Below are experts of layer 4 (counted from 0) of a mixture-of-experts language model. Rows are named router (the router's row for the expert), up (a neuron's input weights, with its number) and show model dimensions 0-255. Each number is 500 + 25 x the weight over its row's rms, rounded and kept within 0 to 999. Numbers have three digits each.
After each expert's rows: a language model's description of what the expert responds to. This comes from a sample of Wikipedia text that the model never trained on.

# expert 16
router:500517522481527524487500489538483526484509512497512499514519533504519478523519524499524481465514458513465504452521495525515475522510501513507507484484522529475491468543450539537466451493459472459497518500516479493521491525500522469480461530518490484531494503470498485488518527536548476484537515489527534501483447489495475488519510532528475507545490485480532472478463463531554455472510515487527509510479519499476494459518494468477495509470493484488498515549517484552510508481508454488494506520523485524524520523507443462467513487450520495483511489478507545488495524500522476534532464469498530534491469537492454552503533524521467480486500483460475453478496483489535499522550483505515479503516529517470490449549473501502525524473521520469534471480483500513494485529448492
up0:475512500489493486525490523524525479473471515501525498544542516508516503501451504484512479469556499520522527493536476499481523508475480542468547517495495488535500488523461516475466503455491528514500459509459497516432523490526507501484465488437488493476416497464491506565549434521500460537503503486485538455484498483523488510491515487505495481512490497486482454486471499508478505566514507512482514516503505472519571470530479481501494535485522518494501509501494497507453519532509504541514506496491484539469509525529478493499517516539497479499495503512518525476505511508477499528474483501515449480486540447511469490517485557507499503518493470530529524543487465530545516483497504495468504491495537475508462523526498490470505492493540507465522503448517503523500508462496494
up1:491474478537515496509506493510504520516551467529491492494468467515465449523505463493495468504425520526518489508483507501506516529515480510530515532509456503480490530472499487513517465489490461515527521536503482449457497528513528470457480466539463529503463477442505505475476502498506451478534471497516481505518461495497496528498507526528487491515511515463489541499481473503507469521513502524503540489488514540514469521554536483518501489503497484510513493539503468500478507478492513489495469537540498512502507519516480501480508509479497490516537467539503481508470473493474478439488519513527520462485499536515537489513477474499549444516477531552524472520517529522466522544509492506510513488445549532479473451512509463497486496494494536517495464523556504552469500489533531
up2:482509529464530531453491479489508474490469515486519475496425480504485479512507521533545471539468487466496521519497462541503461515527528508462478505531517504482504530506491479527489530463490482494515512505490466461516513485508526495467469489494502494516493508494550512473519489440490508472510469487508530446458460514484472473524527533491543446482552497545472529475497539532503507511457539462467533504522495527507488502497508553516495515456484553518494524524534482505510454508489533480480513448482519529491502460481488542468486522497514469524488498513527523512507525525485470508502480508521501491513530484494504495529509509478455494554464471481496524507499485549524524498524496538524517509480479502542503477515537494478485492499462522525451526500495514506509493472563511
Later year digits. The third or fourth digit of years and ages in birth and death dates and lifespans, as in 18-6-8, 19-4-2, aged 6-6.

# expert 13
router:469481497457516503523508500552495510451513474496502499553492553477507508488514499507475506489502492531512506481460541510498522476502513480533504563516489537515508524515484501544500484491540475466449501500501495450524526467499464466478515512507485516498517526498483491510529545540460475533507452511470484510470540507476529492477520501455501536524559466491538504465488493534539495492489515500522467469516487471491453542485488478492528529478493511541476521523524513485477494486482451483522523487498511494497471501492497447477504522508464500552474464513482496463517513524506520492468471562515546465501514472541499473485512522499469489537501465487508500503450542513521524544527485507484538492524516471461496445491544502511492494492455455490520509509477478494489496511465509
up3:515482523502474484498505499496543447497538458533488507494514476503513478519505524467522498483465533441494520514531468464498507515485488533482470486518520478517482484526532511539488496419509464504520477478488491525510510518473498525509518504492462518530483530508531506486532506475467459468508521527526529513481479456493529512476494490490520484482476548484511513512508546512490488532466524503501460564492509457549535464474478475480478534511482499546511496472491501455479477535512504476508539536455477470546497489466492444516489518484518449479443483569518490494496478506494462474481493503521485523506496542490506514508474509495532535524512498485457535519541519548492524494517515481509494490515522482482486528510497464505491477512506436523531489482491514503509521459506537
up4:463482505507545469495463489519486474479491487525524478523455495466499458459535481498489491503513480516498537552533473512499547502481521521519518489507525498504531465537501501506536529474489481519505471493563507482494502505474488454522525469480457580523446487495485499486474515512476504515492518509498506542491448523536513485492488530523500483475448520493483485452514548540535545484528483468470501484439494487491494502513480525483515461489499473507565526474456477546510539524487520519532510479509474492553468502517453494503512493493475541478501519504540529475499483509538490518497511473525490484501473541481478510486489524507523523489492487485479462494493507520510507533539503535517485528485521515505510450491509470503483534441542493491469483487496519497503510507519550
up5:468479509514533504486473474499448473488481501498543483499465495520497545475484484521526533517435492500489483481481528540451513502557507538527459509479496508498521526482511519513506451445495566493503506512521463522508510506484497514496457509479490508523558509494514560512497461495503484487521539501488521497480490483514477522522500510486517524474480509523549519458524486532517469416451512514478486499485568508472477467513522485499471517475507531495476483531456495470500484499524516520493525500531489519476504489474513483484454511489494489522461462494510509505491454486458543451521454496508496509493493509529486525515554539433496472483512515530470495471504469476497499501504529518521514538500501499490496476530479488476512525449513518503456492503508525483511486519492540
Digits in statistics. Single digits inside numbers in tables and statistics, especially after a decimal point, like 7.78, 50.80%, 23.3, coordinates and money amounts.

# expert 42
router:468514537536512515493493467503517464543536483469493511537535457537523494500493540502501516534509482459492436492483494503520516494525467490530464507503502506507468511495474511464499462515504477496507531503514505490502530558495500542510539493503468472523468496503473519528523475494531479478462567499508492495496541505512495526469495491541513504463484467520489532537477494484453519491514464444542495477446475491491495539503547477505520493474467532467517523478475542467523486460496511544513455482463524523520521538502489492537540440489514465501472495500479491512490512497529487507474488538487466518466510515510530473482481514494487548522508484518513492547494509482494466515484489468531456520510527495509528460452509472486527525493512512520499457497511462504557509473486491
up3:494516512452484596518477484504510472503498555497442484512496489499487423486503511517475484528466493488477443489477491487523485474485517481528510559511485541509494489482446477543498537490554484489488530513487497527485510512495533509533513524516507515502481504506525520508472494485487410536504515544503477522508523485494468466465515487492509488484556493533486523552528488494493510486531487489471490493473506511494466546530504539516542495481496515505511500504521507469455495507485531557505531469543440505465538496504451513511491507489484516473476451528502473475492499520527527510530464523508514497507517490496484485489489461488522517520498484464479470492482497514530490481541538497487531521526515485522492475514471493522474475465470506510508488488517544504519478485522512
up4:503502473519539504520524513472480469521494467452530522505500467529498528513515489523489507491481474480473456498504487547473518469517529504539492493510475512538511466490479477497479519470522493493510470484488500492551474521461467516504469531480514522530524480470529497507448503514484505493512525514447534473505507504436498485529487482477447492443490534527460526481461479481567449507499514474508484492522478536532458527502542496493504492491527457478493491515462499507474437516484549483490430500485501487498512514551537519477474504500510538485486549511509535512489466521527523496451529507539469557490518488502479537528507521482502522499507507486514484492509492510494479540522497464471457484511516503483518480443506469497478500534512490521496513500534537465493510482478491
up5:495540510522518521541489525474525493516509509502474530480479509495487522529459513469463487516470464488502475479502505481495478527523523510526513499507503484500510502478458537509482498457504542506532489524508478494512478491496458557450489459506535510532513435461495478535508520502499465561497476528470472504491544498521508478515451473504501511521508450459485510499485475526505541490533504520522561528494469499477494451512470484529469542496458495524499501485504506505499467517525516493511514524484477506486485498474467528508537479463521506515497488510505505536506480461512462452523526512518465490493447484513500514482505482506529506541540497463445518554517500503486514521502519509539514487530515417472488460512473498497519483525523570447480522509469502509507514469492512
Mid-row table separators. Pipe separators between cells inside table rows holding numbers, dates or places, plus unit words like ft, mph, metres.

# expert 27
router:511485540498450503520471529494528491507447460501520508500521497451452496506519530541487537498491526468518510477496475495486480494532495463475473512524493502437488531509498498498539498516528493530474497441520475507501495505526532538510501515436457445508511499503506487451490463520497524532514492466484522499555488524494513485505539505472517491521524515538503496511506469468449535478482545478521469486512485499497533485500462516514445443527488503497499470467455517537494494488508524476480538494472521531507511505527520541532509481491472467532525504474503521474504515483543488482479514522519486497514531481543506500462479477478557493514533457468490457545496478497534495498490476524526488506503518450494523530528494508477519498503525458459498474497535521523512500532542494
up1:491514505521504535482446483473487491520483464488495502477533532515493487487473527478495514492513488515474500508511484523509452508487518453484541538516511529482503517504499520485504509478504502520505497465499473486561528500519474460528485512526515508462516466517447474517527505520479511503489448477441468523501507495537522473520513467503508536538496522527518494530505566511510500461485521534492485509488480518495563479506502481510508468498515487509530536541525520513485547495542502524496522470491468496500513518525524520566512489513494459559506507520453547493517521508505499533501500487503486476528480473473526506480489429532511456497515531546471478502501494461548468505523426471490487482510546521485470474514492547494487490500463500560527525500513488545503497483490504
up2:473468458524563485501558493488499540501519517483480530492507464483508474452535493496491528515507517515534484499487505490499474475487519489507503503487515521466502532456481536520548431540497511462493493494439511515493530499483520496543501522491496506496514538550474440497513493462465498512485500490456497497537540513521490500498482528490497471499458507545468545460488509474482494504511468525485505478486460556510516520466443500491480493518471503557471510488490482482550479533502486479543464501511512500442534505517516512475518505493542534490462523516528529527505465498488465483487512532481503546500541496468480483466478512522499473504532483522495474432478537462502476523525493529488483487515515534474533509528517487499505489517484503501460496491515516477521513495470508
up3:482491535499514481469518523477530601465490513507497502511491487483504480443531463513497477510502498477520479501533519486461494522505450451458514514477469500497485531504484469522479512512541501486523526520513550502490497480486510491510512502533525504508473497462503519519481476463502528482504477494492471443493526540513498518529502478468552517501474524492528511515482491454482506479525532440486478513564532510485535508492528509511487509535496495468508550544481481464481493471487461455483487484537466500494527481521501478501516478460496493505485489501533458509454508502525480522503485456444498500468548478479434519515515506467529525473492516468486510511547540500507520494453499527526475491497488509518496498498541538547494512492484508481538485524507481488480528519539509
Foreign name endings. Final pieces of non-English personal and place names, such as Yamada, Khawaja, Yugoslavia, Dinamo, Ricardo.

# expert 36
router:527560500459529477491507461494539523516528511526478493533511528481530482512496454472499503487507525514476490458473508479518486531534534520483490460526495515524520489524461500508471532512485519516547522524465494503474499479496504471513501497469504468497509452512534536506537528512507475509483512510488486505482561490489469505520462500469462469479489476528493475477513522459544480537543476520509498539532480478481514466468510552486515524466521468502493465488536472502480522542461516515471503497559536505521491481544504476488505514524493499518509495460466512524509544485494468511483466517478514521518509469459445500472486518508532422522492498565496521527515465487525470465507482487500518475502488525475472493501517435490503515505460453479495492466492472499522488502501486
up1:505538507457511543461539472502487480528455518466520505498500467478461511505509496437553474523489488522489498483485477492455522495545486527495500495470489511510478494509501537517533479536524554454485514510528472475508519510501505478470501516528522501504482485503497482524494501478535466490520510486524482516466514493513463534486533451469505497509520542505519550522488502520506515477509477485527523537485497466480494483497456463488461512497510481495480557517567530472495503483496533500513511504491499456507451490502540537498520488490469513492500543508510535487490503542472515464484504505523462495578491511503510502432475460508536449484496495510498542507454507494549485472511482487535476484518463480508554519525488517545467500507521481490507511486484484469508490474505443
up2:498477473534457496521529494416501520511505473489520547494562516474494512484533515480456515510518479473504510476508494512470490498503505481516493494521545487454507513548478481517502480528518505503503492474475490472485523469543518480532477505481529480495500494460476503512532486550532543492528498492482502477528502507510514517447503488478431467500499511476509525518499490524465495525515531468483496470530478478477508541501492508524489529474474501495486472527478517528496516526483472483451535475531504490502501474463490486482477508520483520505520523535497499472474461460501506528540544457505457527516465464458442493524493511458548508529497504466537539490498510528487533506517497456506501509433479489450454507524480481499455502506504514504552504513522527509481478480530527
up3:465520499513489490481493505534511509507487483505536487506557477477518508511503517452481518498493480488495545498441540523497486505543499466488500492524513503523534484455510481508504518508482473479512498506483501510489521575499541489493495537465525511521468522518523462501502508483531496522477511478490571537474483492513511524506507500511498466530433488505473524498468473470471518512500504478485502467501432472486562496511483459541497465486532467482503487513499485489568520489512531502498518472491504500514470562486491462514508497462512540473537499501499466495477508535525521521504466500465500531503467510512475492475532486461482471497521572513511519523497511457490511518526485507469516490552507467503545494544445498497547505540495524504470486482457490491496511451507474
The preposition of. The word of after a head noun, as in part of, one of, Government of, governor of; sometimes among, for, about.

# expert 32
router:530486493478503479497507503492521524511499491453503492520537511534499484519508495502500534511497499511496453529481508475517457475527487479509560501457504439505494505538486492516512455507515530450480542513477488508523503467501506484492483468531468566483520449503448528523493495498467523493534505489531506466536484523538464516494521515484516518555447510498473534494457476520467509467465498498479493453525527479520454518438513495547531535517523524555476484500453475506488490500514513496499486499543501484503502506453538555522504494512514462494500475478481525446492532473514531469499542502492499495531499509526462457467519527458487524544510508498511522501535535508519502501505543520487536520518480484518479477501481518511505497533503458493487509483456463534512498491518492
up1:499476550482476533482471521496489546511514512459521557465509530478490517505485535490524499432472487468490497497514501498515447485502557473463504514467501504496505480517530486507501479484498496492499548539481497472500518451497468508470494496474483516473526490471507537533523527524537492469499453497481527493502492488493516498518554494513544527476496536488514504469518497542495493405535521493512498486506527487524490477488522510457486536481504510489463490469487514512497497482509524448485519479486509520480481531495485513472517466506448519493558505506531492486537517527485463458498530513528509463490530465525492481518495523515523497504455512517515473494527484516493446471490479521526503544520523529482462526511534502517473494517467541477559498510506487467469485441496480
up2:520547471530490466500488477502484479561493484498514518505465526504508539498514455532451499463533494506503494454478496496470517478461511514533525492523512477502480524469510537505522476503464468516521502452491483535508517520503489499511489499541484531507525523502546480478516484501485500525491499502482468497451537576503454480507501543521475506531450533488482520502486508484504537506505528498522526503528499519511484546491439510505494484447514471453532515498465450482480548430512497514538476517497524490499511519458508513493521525507548435506516475501496486471454535456472487491523496542510507523455470500500485483457514516505507425480503521531533505479481505489509515509501517471522490519529484496527515481520500485535491511471488481480534509530512501509493544524516490
up3:520518520507445525481541485530502518470534513507461491500518478479470479468514489501482495463545517497520523493511567485509489469532502490437492516499499527467498496502505501528531504490518506504509545563514529502479442525511511497487488519449488488490504529462506501481499469495530515516522482463490480481475461528491507496496464514483465522485485497493488505486449491441468553517490477493493483490488457535487473539504469507512508450466496532534516498484526476548469489529498527543477501487431515507488466500501482467454477510510497503499485531502516521481521490516495471556516468505478502488526516488546447480499467506499466439525462468461476506466457496487456489492485485532498512510501541539521470485508490492508493473530525518472476505511514455503521534461489501
Plural noun endings. Plural suffixes and plural nouns such as -s, -ions, -ers, people, members, frequently in section headings like ==Teams==, ==Achievements==.

# expert 55
router:501509534526497487535534472521479489536511509536494473511526467503482500510523442510534516507504529534492521480518528524492536522504504521522491533515557470481498466512493509477502499499489477500455473497470484510459468510465470521537478487473468496523479540494462486525497511512503484498451528513475496523504483535484491519524546465495520478486513463506539507479473444468469526513546463527474550512493466558486557524470521523558531507474489493513479540500524479534471507531470471492443516468485493505488482493489512497505504522515514449506486488471497497548537478548490515515482529511510521525485485536475466474465515531520523502482516521500442489457517514508478502514458474464468502489523495523495473498489459499527527487478473453477515527483477501488505474537524533
up1:518519525465471516467460492513487497529507526459509502446493479525486499450481488481483513515488472488501552557520498477581488486461516526496494493478525491478504474460477518478531493486516464516483475501504508468527469494503490495524509499514509473476561496525527513479487504486530491479527509538497508540487516509477473492547493481519508488511491548517521462492508516520530483501483457536504510495497539489472540496506503503461476490471464508487474504491505483514530458478501520505548512492484477466507494499485543508512565486503491536523489538532469500508490514535489458494510485491484506495523511517504501504541516502544536554512506436511482553501489530491496474482442506487563488495535489488477484527537497527510464507465452529513546558486513472545508482489487537
up2:455522541512560504507521463484512497477540515521482478508552490485445514514512468487494517465515464502457503493472483525484532518478544511494482467502513496464499501448526472524497515539496492432476478540522514505463476511535517505502501529521531501494500441460497443561488477481487463522460450523516499490477545517489468466462460519556480493473499514499551504492507478486485511508540510461523497513493511458499489442514474511492494473501481451491525536522494508509473517438486552489504483524495502513453507518508495492497518436517486514485493452496484501499486508474491496503471501538492480520495494519483463476479477506485490540520481484508471487494521485510475527522473514529459476520518482495494523514493494535498536507480493480518463506510479525501519491521529550
up3:500508511529472473506493501485497411521532473457532482500499504463533491409501477499489494515495512491522522485517513485483490524473516505513509495522458526498482443510482505549527501491498502478492496501527483473510496521556485501501446444500490479535557523497502470475473478494505494519464501502513455471501482464508516475505519495503541466538465517497505532498523458514500450503482503462516445508481483493554453486531508489480555533514530485518514514487462508541511527488530495486502488498503501493519473476520491508503462522538529519501553503516506528466461496468529483476461474522504496509517483510501494518536524464515500536490549511484514544481515473515503521526497489499487479466510499496502559524555481506515514491524461488480513517501542467482480522491455466
Coordinating conjunctions. Mainly and, also or, but, &, then, joining list items, years or clauses, like 1811 and 1818, and then.

# expert 17
router:536494469485494531523450524544496506548508465478502531493543505455508533472450549496516503501491446509472510446512479495526464537543466524533484500483491473524504493515498494519494542499506547520500500458520498540513510494538513492481467560508494527515455504496463520497525500551508510511537502488493469548531500480502533449513489476508536489548493489484502484506515479538518470462480515498502481566469509538489499475523523468481483525537479528485475515471450539507433469479511521496483506503471489514505506441482488521515512465495470518501497523507503525520531509520513475505476504480492505515484514473510508475494481538452523497493527483511491512539517474487509514492481491492505510522473450460473519451481483559494470469486499480503495486514497546508498503477461487
up0:529523542481474492450470473499457479481487511496503495529479489514490488481484511485515510490471526507477543512462458479532548519525456491481522499492548487488562529501492501491481509479481496523477524520527476520486504493515482502463464479507509483513453530522487492502509468509506510505517552490490501466500502516517525485523533477544512528508460488494481482528515453493520512465492550517481496545494488525522503456499522475498495460508489530505501467465482497483522579465498511457492521513526529488510533506490504506501486490514473545505483517492558446520487543502482438489533451515477501469487506480480485470499471520471496527474494511543504527513464539482469523524490559478466510491535474515521480525484551493492503515476463512515435480454504491492507500454488466
up1:537497493528510467514498523511496482499492514463461557479502506498445507497558475484512502495523494515536520501506506491546555471521504529459478532497492501495463467532503510482526510521471504498512490495503514512486483509494492487548542447543488500480505506506526523466557504476504495461494468518469493513503526519512495516470488507486505489469553493540453495513535514504530483522511462490491479474510453495516482506496530474524459507498516428486547461465535510491543479512465492516499528501533490530490451531490534459534498541497471524510498486524524452485527511485523512520469527542477462550493543443512497482513471506497516513517490536514494492470538448496460488526473518452465499494503520516483511504488499454534483522529463493518507544512523496508510502499475533
up2:494521439534527523551486494491519488479450466501537524479533503483447490475504539476473498483513493526483494549491502465519470466502465513479463499501522473489505482540484504530522512499509522558482509496472483531508504493483530487487525526534499527489504509492488483505499488534541508505505480468532515508469472519531555544517501460465570506472491476494519500470479498494533488458513509542487495499450472502510516453488496540476516531492507488496523491520515498453512514555473479495480522454494484487500509520533490518519541522530441515538493519478463476496474497488497498450558522444521513477534490555518539536510540494521486504484458499478518497540464511465498518520511490482490489504494483568487513505484507521509469532486508509481471462528487509481503488506481501
Infobox labels, coordinates. Colons after infobox field labels like Location: and Born:, coordinate degree and minute marks, and place-name words like York, County.

# expert 26
router:481507509470475466523517608466534545505487468466519496540499499524465503513509512490515489506465510480504512479505508498466536482531502488483528492483461450504521482484488501502472501486460458467518538510497501500513510496473535528476505519493512487500492489519519537514505478533503540475507528540497530509526486451515506544512504482517535530513539488523506490465514446518475514488469496436504505498502517509513486495497486474462507454476494521440480494522472506450510505468483483520478542481460460492531491508505485524544513489496525462551459478482517514516485528475482521489491494531509485468546499496557534509510506505522512527508468506496481527462505514489509508478508548544486574513494475543508520461510525512522453519491475503457496451512499487522494484509499519
up1:489500517495481523482483522507516514471515510488491532493497449486496505520443471486515532482511460532530501500545513484536511496470505485477483459509516521470537504583513504467492532533483451536506505478516491516495500435493517555540499471469505497479495457508494525486494507464479488484477497474502496522449471496473517520518504533493493472478452515501504497478491495542499517513512485492483490467497540478483495512478505519485491484474481547469468535485473533529462518486485495507534543475493510459478498458486533470484530506513467493479486513512498466486490485521488504517487491515489506529508468516495513480551545485489467479515512551515498545502479483477543512504515508502501484482477486496481471438485472504480500504584421524544501484535451537480503552484501500
up2:504531533483544475473502436479505528514506500457512504481500507481499496503542526497482529518481444462464539490494543488506533501509517499496522543473516499544512470550491460535468478482556511503519501483491564454508526514488514522518513501461510475484514498505509529487472499479509481471488528512526498509474558442451484501490481484508494478492529487523527537475524514489511476504518469517522532506476505487475518532456503496472471536504492497471525514476528455519496445510502521533487522515527497530477502487510536518506477475517506504474511481476433484511467463485494487483484487507482523501483486516497495489534535487484526478439501489525498502502501550482520490481472463516507524549480488478527516504511484501536533491548444517530469502512505477470453459549527533
up3:487536488565496481517465485470510475501484515527510463531468530520466532508496474536485460518493518537508585449554466477533537494538524477512464483491514499506496505476495463486487497470533464506473486457502482507514524458458491511485528472491495474512437493486530536514498522536483511486483477522507559500475547495548509498504484516513502505493511514453513481481513503489488471488521499505504479470489455525504497527467521516524490516529518491509537535475487507534508473504478501477502500467559484507446505529480491455528520495472533483503460506541491510509510495499519490506501464477506479522564454474512543511523482492486476489523489480501484465483525417487503525502484462498479496535509499476493515495502534507486497507520500497520478466510471471487462502462474526
Biological taxonomy terms. Taxonomy infobox words and Latin name pieces such as Genus, species, -idae, Suborder: Polyphaga, plus some scientific word fragments.

# expert 4
router:485524467488564496492546471470486522480509500530468505486494536510484485518522497508481482478531506478513485501492499537551531490505478465476482478540490470532506453540493475484448542476492535475485487496446517520524501521491496469486529507546483464524512497493525493477447486476487503503513521464503519479555496496465470509497463503466500488506521501505555500476477510430501522510542522499478517496497498523488468541495490533492519509464522528512489485508509478506516501476540447509502530485520549447542503545493542430491488469539498529520529503492498522505498501476488502489520507504495479525509526496482505492474476495512466517453525516456503467468512500492474468481457449455521502481487502486509542477508521497492511477511499456482538508473539542513529447524481496
up0:477493499429491530485504509486483487501501507514514491458455527469501527495548468497490540466487441502506496512508496453542538502476445471504511532516463500503459474482519477487513499493456494517515498491514509537515518495494479502472523506482500492489537546494548484532470527452489519482506478466502486510514520492470465535514490492496492497463474505486495508526508522549531516474481511565484485509481519505456494530493514473513465509521510490538528489524480513500474462517489487512514448497506485492532545495490510492469470505473557523532502465524468535455477513478479531472473448521486491464511525441480533497511527509485530489477524494505479526475481501465479551466471449475507527500502543511510529518454516455479517474520478495529511521539459506489492499473501464
up1:504521528509483474504461500527518523513499472477484496532531519520494518562495482564511523459500519517469510543500504477473493460485518497543488492534482477488472528514496534538488488463469498488482491502493462436520520472448492506512482492537470497521455470473453498528510462493476493524531514469469478461501487469486499462481507461499565447485472499498495502513556501534494469489485472534519466512464517515489531536480469508507520485475533481531561470482468503482500485541502484496514473455498457491499537488526487496476529467467460517477537542501508540533495517478455517495500494508495493503550503508495508508486490502494524520486500483445547460499473483494499494495502497474495490524511506506503493514510459469478528462528470503479514437470503499537492505511490534
up2:490480529489507555507523471480490505508484526488500496472484529513485484489432492475483542514496516507479479486520502497493524507523486524487469543492471454456530468556493520469541500489510523552482484511545467530531489491520502494529520548495518473519530522534492473486518509516519499483549485452524536446523488492509473476459462486473512469497487499519482518548514523512482496486452525487503526491512499548477490524539503503462497523493512529461529493492497510462577473480512532531454535531502505494508520502502513489505487485478465516471530498519495451493510503522528482496495525501507513458440525486489469497462500536490492512487474471483486507486545509539489469527524505470513524468509510503447503475464512503507444506472492469495506514535502545542530472546496504
Preposition "to". The word to, plus into, under, through and above, after verbs or nouns, as in named to, continue to, in response to.

# expert 47
router:515514501535491497515517509482503501514481518479490454483469504493480496525494508457525481516531504447515531478521550545498526491486503492509462493489485470504525510497503500514559454477458532468532521497521524524494465532512462483514489528447530446489482472532482522457471488486515510547531474491496451480487509487522506465505485475526473430438449527477477518547505512470486497542517477505514504547484533451516515517537505480497533498511498503498503504490552529529495501511463507511517521537488489524463486505509480479478506476490497506483471475564540463485560547505474497479502539474472489526499507505504505477463490525493509521484496490483518503515528461492497478519505520494512447505459515490491506490476453492540508528501577493516497464518523509477468507498502498
up1:459564531506482519524518520532458498493502472502500512505540487501469525524532493491492441489491554540494521550516492524479511491539516488502470495528490484512533533528506493469478517513484488488513482512474502484535477517533520469530539529503484557521509473451496502502474488485483508504508484499491470505482508528541486481502480505457492517486520506528505534483508516512508480478541490493476499476507464519525528473446526517566503499491506544495503528462538478475481504472514482494498506493474509538539528519446509482509503544481498503496450436463504472458447475522493501535489522502494546506472498501497445489504480501483503503469490503541546514510535505512489539499487577479475525465476533496457476504494551535488502502495497481501500531487474505544467533470516498
up2:494505511486514528497515496482483495509540472473480500512529484475485538478488483543473480458501509524497442514521507491526489523502536545535529550510533504496495495557500569543424468470494519479549499444512510533515487486517505460513485525505475495495505503534499472473477500506496476479474499475504513541468532507543478514485503495512497467495482520532473458485471528531529495488501536523544507520509544507537495567513511536506509471503528527543521512489507474505519525501473513554511423514511482482445492504501481498511486486523507506502484553499478519505520514456537508521445535510454499476485494505493502497522490498525469517519495488535511545506513475485516497519524474523484506502484535494511474502461494500536452498466553482521459511503496495477477496495463496
up3:489470541476461513498501503464486521487553509464520524500516507481532497524507535520479495462493461495486501551542525462487463473542512489455528505527537483483474522496480485531535519496495476516500551476527523493525492542492488428478518556505509484488484517470486482518529517525452484502503496461505536489466457494489494499492466509567481496513525500482479477519498534518528435509471495522507501454504511502510503464474519451452483511507508493500473481491501529519550517507491504502533461549479461500450478485453484463499498495500471523507494475522510534546531479520492532516487509500489503472483489520530495500521499487558461503530494494490543474506504478519495495489520458545550501503541516520547497530492506482520483482489516531492485488553477532505495502528497480
Months and table capitals. Capitalized words opening table cells or phrases, mainly month names in dates, The, Top, No, Summer, First.

# expert 54
router:494433440489473544500529509492527526501464506480449480503510520510507552489466522488472539474465491497531492515473475511476464450486472517498533495534514494450513524514487436522513505494514501514444525499517495460541550515489532468541529505470484493548534487514489507490468506466495478493515547489532461524515495505522494515470529512480515460522503483544470506499497551512498523497478505517498497468507489505489488504509529494484478471482508488496506497483496511488539487478470531539500487499487484485517540490466530523514502470485512488508451500515488517489504508529509487474550509528470492548475499466519476496510501494471548522536488510490525510500496499477517489503488513491537468554547531408515482470503498508492507519522496472482448488458482516558528498525514526
up3:535447494479489478481505500485471467461504485487529505514493510509482503492530519555488529528502467460508505534554491479514506490533476516512509532491470516528497532482516511514502502511515467461502463497493513483489515480532478470512516483510459506556491540514523513500514504505488521451530516460491517488494510521472448481446523438502469487529501479496538512503518559518514495511491513472488513494518509493500494537488485535461524502492502498504562537538517482505530475506515547495465452515510508476528498530514488457462523480521555504489475450503441542503492501487538457472460513485497490560476510546483565515495527454474502489499503487458490485485492489504444519516508471490491525484514475485524553497486477504496529499518527471501493507464521465482465469524506486
up4:525482467474451464529480519561535491516469506452505531503496498500489464513533506485528493543478447465494448496497482456477499472484561485516477500503460480541498472448474513515479474512532510484490506504525519488495452492525509529527512461448516479524552495475463534483555497494483510505522509518528518501478491496503509512518542501518510511518499523509459525479518462476528496500519510530502519474544474489510456517479523499487436451465502498503465490560533492520489487507503521499518498442467552486473497548523464543535555522488479502494505498509552502538479540481469497463486485491496512503532522458506502493507506490484511477529510540476505496495470453530506504463525466496506478522518505490513496493508494500518505505484502499503493454478506523516505532519464489
up5:496525500464513490533489506484495487499500492494531515440481503501512505497485523475491543519504477508472514503507509490479466442485507476550523480422526515494528509503527505476562488492543507492548521510529531505496530488447521495482493520506488450506484525510495514510509466501470505483464491507488472558530535507507517494521466500539554486473519493453546499492522504513520503502499507477463481491547524490529480482488496491493546462479523488555492454511535488494536465553483494539453501500499499477500545541501522479523526497514536465501496499506508505518505521500487488526494485523487455530522514455484461470499492503471498509504505490485453490560468502496483565508509448534504489497532496495511481516496500540553499524467497534462510538549498495500476459480489530
Surname and word-middle pieces. Word pieces inside or ending proper names and compounds, such as Min-k-owski, William-son, Haw-k-shaw, Dead-star, Blue-book.

# expert 52
router:500465483504482507498481489512527501499474506494478478475525526501555553540534455507452492502529445488457516531463505542514465482497529549493502506530493512484511475501517438516548531465486467532517511471522468462496517488507546486514494491484463509489557529472518480492474521501512476488499511462499530482544473467507490487564512460490470511512549504510481487514537490487517491493512493482499520480476487480530486515509510518469506512479472494508477510552492509498493484508506533490474534483548495480515479508527486541490500561497485478503463500502525473518468495489512536512463522521517555490519515510528480467484457512501512459519472475459481485476473486567480488467488515492491512473481536499501473482528482518508486528541514519500504521489461480486424462535521505
up0:510504506491484517447515488489481541476501509476483462521546514509475485499473508546493460490525501508486470518448472550517489503487525472537519560525505458510535433485506475485491507496509478464488511487495527493499498512527485509481502511489531540472503491487436499485471508530480504490480527531527523524516547538514504475428541485518459508496514470512508522508480493527502516547508539493509504543498515489458490467510483535489483498511491473485459520520522519487504452536486512507517504520533561519478484532484492482512499498524489502494523516510558487538470449523464543499474537536507503501463513475466476529507503464515481440503454487480453498483527484485509502464516500507521485505551486482504528535499506516471502489520513457479550509479490463520518483508474468
up1:452512511462498511516492498552540446498489503521481457518479498491485491497484527544518495501529503497454528476505521469469453513509466514538511479518489506510579523490555496488421537501462492470499488516565517513527511510453525523483492501489499538511481512536486509454479481496522541497488458497489541514507495486464506506504469500488479493464489503492538500474493488481464554462506513502530501489521498530534492482524480466508475535513496499502443531509511511499531485460482477474495535541503540495492519488532464490490494486482527524488479515488529479511500498516490506482508525473500485474505499486512461509495520481475441500495461440505478509451532510498503482479474478495495519529502528484538487478524505536475498503492553511464519536539434493528490507497490454
up2:482495486481479494485496537531474518554500478477498529542514466455495478504539508504513482518490512491504538495486472495565466486443487459489533516496515496510465469526540524499448473499477494486532485533496535494505483481505505481484483499468504531447522553498498469510495501494510519496505494491512483500491524508501476484505540500523478508479453509538508474532508487485479511452513487575467497507502499450472473568476490496494509464501476481507489481459533424523488524529494514490491445558499506499516469509526485495479441478513526515503470517507515514489510512500460501519493502509502469511512435484542465513476522485487484484515493452477496505493512485493550501539517490484510524407517502523499524489508485512530532524497524493507525503488457544500507477470478489
Leading digits. First digit of a number, mostly 1 or 2, in tables, years, list numbers and codes, as in No. 1, 2014, 100.00.